config.toml
num_hidden_layers = 9
hidden_size = 512
n_experts = 64
experts_per_token = 3
d_expert = 128
d_shared_expert = 0
hidden_act = "swiglu"
moe_layers = [3, 4, 5, 6, 7, 8]
router_score = "softmax"
normalize_top_k = true
routed_scale = 1.73
balance_loss = 0.00241
balance_bias = false
init_std_router = 0.0298
lr_router = 0.000518
num_attention_heads = 4
num_key_value_heads = 2
head_dim = 128
vocab_size = 5157
norm = "rmsnorm"
norm_place = "pre"
norm_eps = 1e-05
positions = "rope"
rope_theta = 10000.0
rope_fraction = 1.0
qk_norm = true
attn_scale = 0.0884
tie_word_embeddings = false
parallel_block = false
init = "uniform"
init_std_qkv = 0.0198
init_std_o = 0.0
init_std_up = 0.0198
init_std_down = 0.0
optimizer = "soap_variant"
learning_rate = 0.00278
lr_mult_qkv = 0.5
beta1 = 0.95
beta2 = 0.95
lr_head = 0.00609
warmup_steps = 50
schedule = "wsd"
decay_fraction = 1.0
decay_shape = "linear"
final_lr_fraction = 0.0
batch_tokens = 32768
max_seq_len = 1024
doc_mask = false
train_tokens = 372000000
max_steps = 11353
dataset = "wikipedia_en"
Below are experts of layer 5 (counted from 0) of a mixture-of-experts language model. Rows are named router (the router's row for the expert) and show model dimensions 256-383. Each number is 128 + 32 x the weight over its row's rms, rounded and kept within 0 to 255.
After each expert's rows: a language model's description of what the expert responds to; "raises" lists some tokens whose logits its average output raises strongly, later layers aside. This comes from a sample of Wikipedia text that the model never trained on.

# expert 22
router [110 133 185  88 143 114 150 124 114  55 149  78 191 123 123  84 113 128 111 141 122 138 102 126 154  93 158 101 114  70 125 116 118 187 148 145 101 112 178 169 112 129 109 153 107 155 158 103  85 132 103 112  91 154 160 126 117  95  68 149 147 206 105 137 152 128 165 138 105 111 117 144 151 195 161 161  92 139 149 123 109 147  71 129 156  49 153 138 107 103 136 192 160 167 151 114 104 173 192 108 155 170 105 112  93 163  57 109 123 143  48 151 135 104  87 157 163 138  81  99 123 156 130  94 185  76 138 188]
What it handles: Pieces at or near the start of capitalized names, especially Spanish, Arabic and Hebrew ones, such as Car-ab-allo, Er-nest, Macc-ab-i, A-ldo.
raises: "m", "ur", "me", "ar", "man", "mer"

# expert 41
router [150 160 128 169 130 188 177 111 113  96 110 140 124 104 149 175 118 115 167  81  41 143 196 172 192 124 133  64 125 143 170 125 142  96 136 151 137  74 108 131 189 155 167 171  61 183 127 138  96 151 134 127 141 117 145  95 121 168 115 117 114 185 116  93 155 106 169  69 121 104 129 106 121  79 158 102 170  80 169 127 141 121 131 110 196 197 155 131  38 146 164 155 109 139 123 161 175 169  71 203 150 119 138  90  81 147 114 127  50 104 185  96 104 169 129 115  81 120 118 123 199 142 174  87 108 132 133 136]
What it handles: Closing parentheses, quotes and header ends in tables and lists, like (overview), "song title", and table labels Total, Majority, JPL.
raises: "\n", " |", " and", " for", " in", " as"

# expert 23
router [108 120 139 102 138  96 105  92 127  61 129 139 123 149 160  87 130 107 104 114 105 120 120  99 142 124 115 188  85 134 198  91 147 182  73 144 154 158  86 101  95 114 168 150 103  75 111 125 111 157 143 159 180  70  80 130 121 168 144 134 105 146 108  82  69 124 100 136 107  96 118 129  71 177 158 142 147  76 128  97 128 123 118 111 180 140 136 182  86 125 126 125  86 128 129 114 137 157 128  84  81 114 102 113 151 190 112 143 137 152 115 207 178 175 121 143 139 100 160 170 101 136 153 159 194 110 150 161]
What it handles: Main verbs and verb endings after a subject or auxiliary in narrative prose, such as had, won, returned, claimed, sees.
raises: " the", " a", " an", " to", " by"

# expert 50
router [108  90 152 123 156 126 157 149 186 126 135 108 113  58 102 126 150 119 191 144 152 103 139  92 172 119 162 100  55 184  94 183 146  96 134  88 111 178 154 135 194 121 160  91  50 167 109 204 165 154 163 129 143 107  95 116 145 134 120 155  99  99  99 186 149 184 148 107 132 163 125 141 111 160 115 142  96 160 184 146 147  64 116 169 122  93  95 130 161  81 166 147 101 132 114 106 136 180 165 175 127 111 134 198 155 115 157  69 139  82 147  77 101 127 158 141  89 142 144 162 149 148 129 144  81 149  69 126]
What it handles: Mid-word pieces of scientific and technical terms such as fer-rit-es, dend-rit-ic, vit-amin, plus number, review, MPC, and math markup.
raises: " in", "-", ",", "es", " and"

# expert 30
router [117  95 123 146 151 119 183 156 156 111  82 171 115 101 121 135 105 157 121 137  89 126 159  62 162 128 148 168 112 103 125 136 171 129  96 152 108 161 163 144  97 100  98  71 129  96 130 149 147  57 135 113 120 112  79  95 126 108  69 168 156 159 121 154 125 124 106 174 113  89  76 177 171  64 129 153 145 110 130 141 146 109  80 103 143 153 124 198 166 144 179 137 144 180 149  97 162 130 166 119  60 182 106  92 135 150 108 152  58 143 115 191  80 138 154  80 114 109 109 119  65 124 110 117 154 190  92 112]
What it handles: Mid-word consonant pieces like m, sp, sh, ll inside names, such as Babington-Smith and Spinola, plus decade prefixes 198, 199, and there.
raises: "7", "2", "5", "4", "1", "3"

# expert 21
router [190 183 142 137 119 107 130 120 106 107 145 120 132 164 165 146 131 125 174 124  66 125  82 208 172 154 170 104  93 161  79 152  84  80  79  92 148 191 114 100 103 100  77 147  88 147 145 142 133 113  96 168 130  95  80 144  81 118 129 120 156 148 113 112 148 147 126 163  68 109 157 134 136 107 122 157  88 190 115 148 119 109 118 126 116 167 115 144  94 115 121  80 151 158  99  90 143  61  96  86 126 137 106 140  92 119 109 100 157  98 179 149 136 100 118  83 136 111 154 114 104 147  72  94 157 121 132 131]
What it handles: Word stems split before a suffix like -ing, -ed or -ion, such as tr-ad-ition, st-ream-ing, viol-ation, mat-ter.
raises: "ions", "ul", "ts", "t", "ors", "s"

# expert 47
router [118 138 147 198  94  89 142 122 171 121 147 105  94 166 224 144  97 102 164 128 141 169 127 143  91 113 164 117 181 109 145 101 132 177 109  98 150 143 119 118 169 160 123 124 133 103 114  80 165 117  53  87 100 135 160 187 114 147  33 136 158  54 128 132 161 166  92 188 165 135  66  98 146  82 173 129 124  80 212 150  90 140  90 136 182 133 160 115 132 104 119 187 117 166 142 164 144 140 128 167  53 100 134 121 144 104  48 159 122 154 134 147  77  67 162  86 129 169 152 117 166  98 113  67 113 133 115 146]
What it handles: Words like born, died, school, office, land, town, located in biographical and local-geography prose, e.g. "was born in".
raises: " in", " at", ",", " on", " with", " and"

# expert 60
router [207 148 171 196 184 125 103 130 142  91 139  61  87 114 114 101 112 121  98 187 155 174 190 166  87 124 136 138 101 171 130 143 108 101  56  86 120  84 138 176 156 133 145 179  98 160  95 177 139 106 136 201 180 128 158 178 115 141 146 123 133 110 142 150 165 173 103 101  97 143 186  91 131  68 149 153  90 104 136 148 147 178 117 148 130  76 157 117 163 128 179  83  81 155  66 104 131  98  75 163 135 158 158 160 104  79  85  85 124 140 155 116 133 143 132 115 102 133  85 104 131  78 121 114 144  78 132 152]
What it handles: Mid-word stem pieces after al, ar or il, such as Anadolu, Bulawayo, Barack, plus stems like be, exper, organ, act.
raises: "ian", "ia", "i", "ial", "y"

# expert 40
router [156 153 125 206 155 118  67  74 164 116 120 103  61 104 101 138  95 175 112 135 142 117 115 134 149 105 164  93  67  85 174  81  80 161 161  99  90  73 139  79 129  59 144 164  91 120  98 166 124  97 109 128 133 106  81 138  83 109 114  35 130  77 137 113 139 152 109  71 110 151 145 117 126 130 120 180 122 173 167  86  98 145 116 141 136  81 179  93 146 146 124  61 111 134 136 108 103 109 109  68 147 121 141 101 137  92  95 194 146 105 110 160 114  66 173 135 180 110 136 128 143 116 154 119 136  84 121 111]
What it handles: Word pieces right after an initial D, G or Th, as in D-itton, D-allas, D-unkirk, plus hyphens and periods in ISBNs and model numbers.
raises: "c", "ot", "b", "qu", "t", "ac"

# expert 17
router [ 93  84 118  83 154  87 168  81 149 140 143 123 151 167 193 121 144 118 103 124 169 187 146 106 152 156  91 161 126 163 104 140 144 153  79 113  92 180 186 153 118  92 175 134 111 168 156 194 189  90 137 106  94 105 173 167 131 114  32 125 110  97 172 152  84 133 138 156  91  52 138 127 143 151  85 153  93 147 155 113 135  57 142 124 124 172 140  75 157  48 117 153 101 123 144 108 124 191 168  81 112 142 143  83 130 149 132 165 165 103 149 115  93 127 171  80  94 135 185  86 127  70  83 156 133 103 135 187]
What it handles: Quantity words before of, such as all, part, most, both, several, and word-initial pieces v, r, adv in voters, advisory.
raises: "ot", "ice", "oc", "en", " of", "is"

# expert 61
router [149 134 111 116 140 133  90 130 146 173 104 149 123 163 124 162 110 137 143  73 156 104 130 123 114 133 197 174 138  77  99 109  95 100 209 130  88 149 146 123 131 157 108 176 165 123 122 127 164 183 152  77 110 142  81 207  96  85 126  88 138 121 156 148 180 129 106  67 143 149  98  67  81 153 128 110 138 123 109  80 158 185  69  91  81 119 115 120 137  94 154 118 146 124  38  99 149  71 103 100 157  66 145 119 130 106 117 181 141  96 127 135 190 167 155 106  81 123 198 139 135  77 155  92 158 125 156 140]
What it handles: Word-start pieces such as Car, War, Cap, Rock, Gold opening compounds or names, often in music and band articles.
raises: "s", "ward", "wards", "ing", "p", "es"

# expert 32
router [162 165 131 168 128  99 117 111 166 177  75 132 151 120 166 211  64  90 150  84 107 156 156 178 150 127 143 119 128 138 143 121 138 100 107 164 133 115 134 146 116  85 127 113 116 166 148 103  72 129 193 127 155 121 192 116  84 176 117  90 141 109 113  79 130 152 145 116 124 148 112 134  87 110 167 139 100 127 132 114 150  69 110 157 106 174 162  93 101 131 115 175 155 128  97 112 189 172 135 113 101 117  90  38 115 170 147 129  57 116 142  58 129 115 121 146 160 119  72  92 154 122 100 154 124 100 163 153]
What it handles: Prepositions in, during, on, of in sports game recaps ("yards in an overtime loss"), plus et al and infobox field names.
raises: " the", " a", " an", " his", " her", " their"

# expert 29
router [125 149 111 120 142 135 133  63 127 137 137 123 131 100 118  89 106 118 125 125 159 104 160 136 167 133  72 114 105 111 134 183 192 143  82 121 124 139 134 118 147 146 126 110  75  80 142  58 105 117 142 101  98 165  91 100  84  90  88 176 152 138 140 138 125  64 128 171 170  90 145  95  71  92 130 111 145 134 121 142 170 145 173 144 179 163 154  87 151 137  58 164 166 106 124 153 114 106 139 109 164  97  72 143 158 165 143 143 142 116 127  83  91 204 135 172 188 122 150 194 169 112  87 203 111 148 140  91]
What it handles: Pipe separators between cells in wiki tables of sports results, schedules and statistics, plus semicolons ending list items.
raises: "\n", " ", " —", " 1", " 0", " P"

# expert 39
router [151 129 183 129 130 102 118 115 138 149 152  79 135 147 136 116 138 137 152 133 169 100 179 172 141 160 102 107  89 151 120  86 150 180 114 171  92 143  92  95 123 187  88 136 170 108 142  79  94 141  99 132 121 117 120 137 119 111 142 147  96  51 119 182 161 106 112 150 179 121 149  91 138 140  79  99  80 110 116 187 124  93 145 151  78 104 141 131  88 147 114  70 171 207  78 197 144  93 128 186 186 149 118 169 151 158 186 203 131  94 115 128  70  76  64 138 167 172 177 153 128 123 125 162  96 148 157 110]
What it handles: Forms of be and become after a subject pronoun in biographies and sports articles, such as was, is, became, remained.
raises: " the", " an", " a", " one"

# expert 59
router [149 134 104 141 185 136 172  65  88 102 162 137 131 138 116 112 128 128 168 113  97 104 101 138  79 140 135  88 177  95 111 111 140 135 163 128 122 133 129  97 179 125 132 164 119 124 157 112 145 120  88 112 137 166 153  97 132  81 128 161  78 129 150 118 124 118 133 120 149 140 160 135 114 121 173 132 106 155 120 101 188 122  77 114  95 114 140 162 109 107 173 122 124 186 121 153 110 124 133 119 133 141 148 117  86 137 176 123 111 160  90  99 166 107 135 168 190 116  73 136 106 198  89  92 108  61 116 124]
What it handles: Second pieces of proper names and abbreviations after a capital letter, such as LTD, LTU, Lodi, Bryan, Kitchen, Giants.
raises: "u", "et", "ern", "ech", "an"

# expert 14
router [106 113  97 143 117 145 137 125 124 154 111 191  72 136 120 184 143  41  98 145 153 180 144 106 171 147 110 134 111 153 163 157  84 151 133 143 159 157 109 125  97 104 112 109 141 137 106 164 114 140 126 142  59  88 126 173  86 118 154 139 134 167  99  98 175 170 140 157 117 139 105 103  73 133 110 116 160  73 118 159 140 151 131  75 173 170  90 168  52 104 173 133 166 191  63 131 163 143 104 186 160  74 183 112 167 125 146 139  58 162 140  71  99  84 109 158 113 104 167 106 198 165 161  78 115 149 113 101]
What it handles: Final pieces completing names and nouns, such as -y in Mandy, -ia in Nigeria, -us in versus, plus career, debut.
raises: " and", ",", "-", ".", " in", " ("

# expert 5
router [118 142 160 101 128 144 140 126  97 147 142 180 176 139 100 138 179 105 159 127 175 130 109 130 174  87 112 183 100 116 106 132 105 198  90 131 143 118  83 161  89 138 143 135 132 129 122 103 156 118  70 121 136 179 141 168 116 141  73 111  99 187 110 114 113  88 162 207 158 124 144 167 120  70  67  84  72 139 114 123 156 103 156 147 123 177 153 116 157 162 119 138 142 140 140  62 144 124 115  98 113 159 148 114 130 154 136  91 200 129 108 155 105 104 171  64 122 128 146 103 174  83  92  67 185 202 139 122]
What it handles: Word-internal pieces after a first fragment, often e, v, ov, m, in words like by-election, Coventry, marriage, nineteenth.
raises: "ile", "um", "i", "il", "ann", "us"

# expert 12
router [132 166 118 116 103 120 122 137  84  87 132  92 170 146 189 112 153 163 149 105  86 145 116 121 136 114 128 120 154 132 134 143 157 119 169  94 161 130 181 105  91 103 150 113 171 107  66  93  79 127 114  88 108  82 170 126 130  97 168 137 111 103  68 162 139 156 143 151 133 105 121 181 151 195  86 143 104 143 108 161 141 121 144 128 167 123 155 128 107 185 148 122 135  40  64  82  99 162 190  70 113 111  86 151  98 127 180  68 143 162  74 151 188 189 127 169  76 169 110 150  87 105 124 133  98 135 132  90]
What it handles: Pieces of Asian, Middle Eastern and African proper names and places, such as Uzbekistan, Shahzadi, Kuwait, Hung, Pak, Raj, Abd.
raises: "ur", "ad", "att", "ar", "azz", "arm"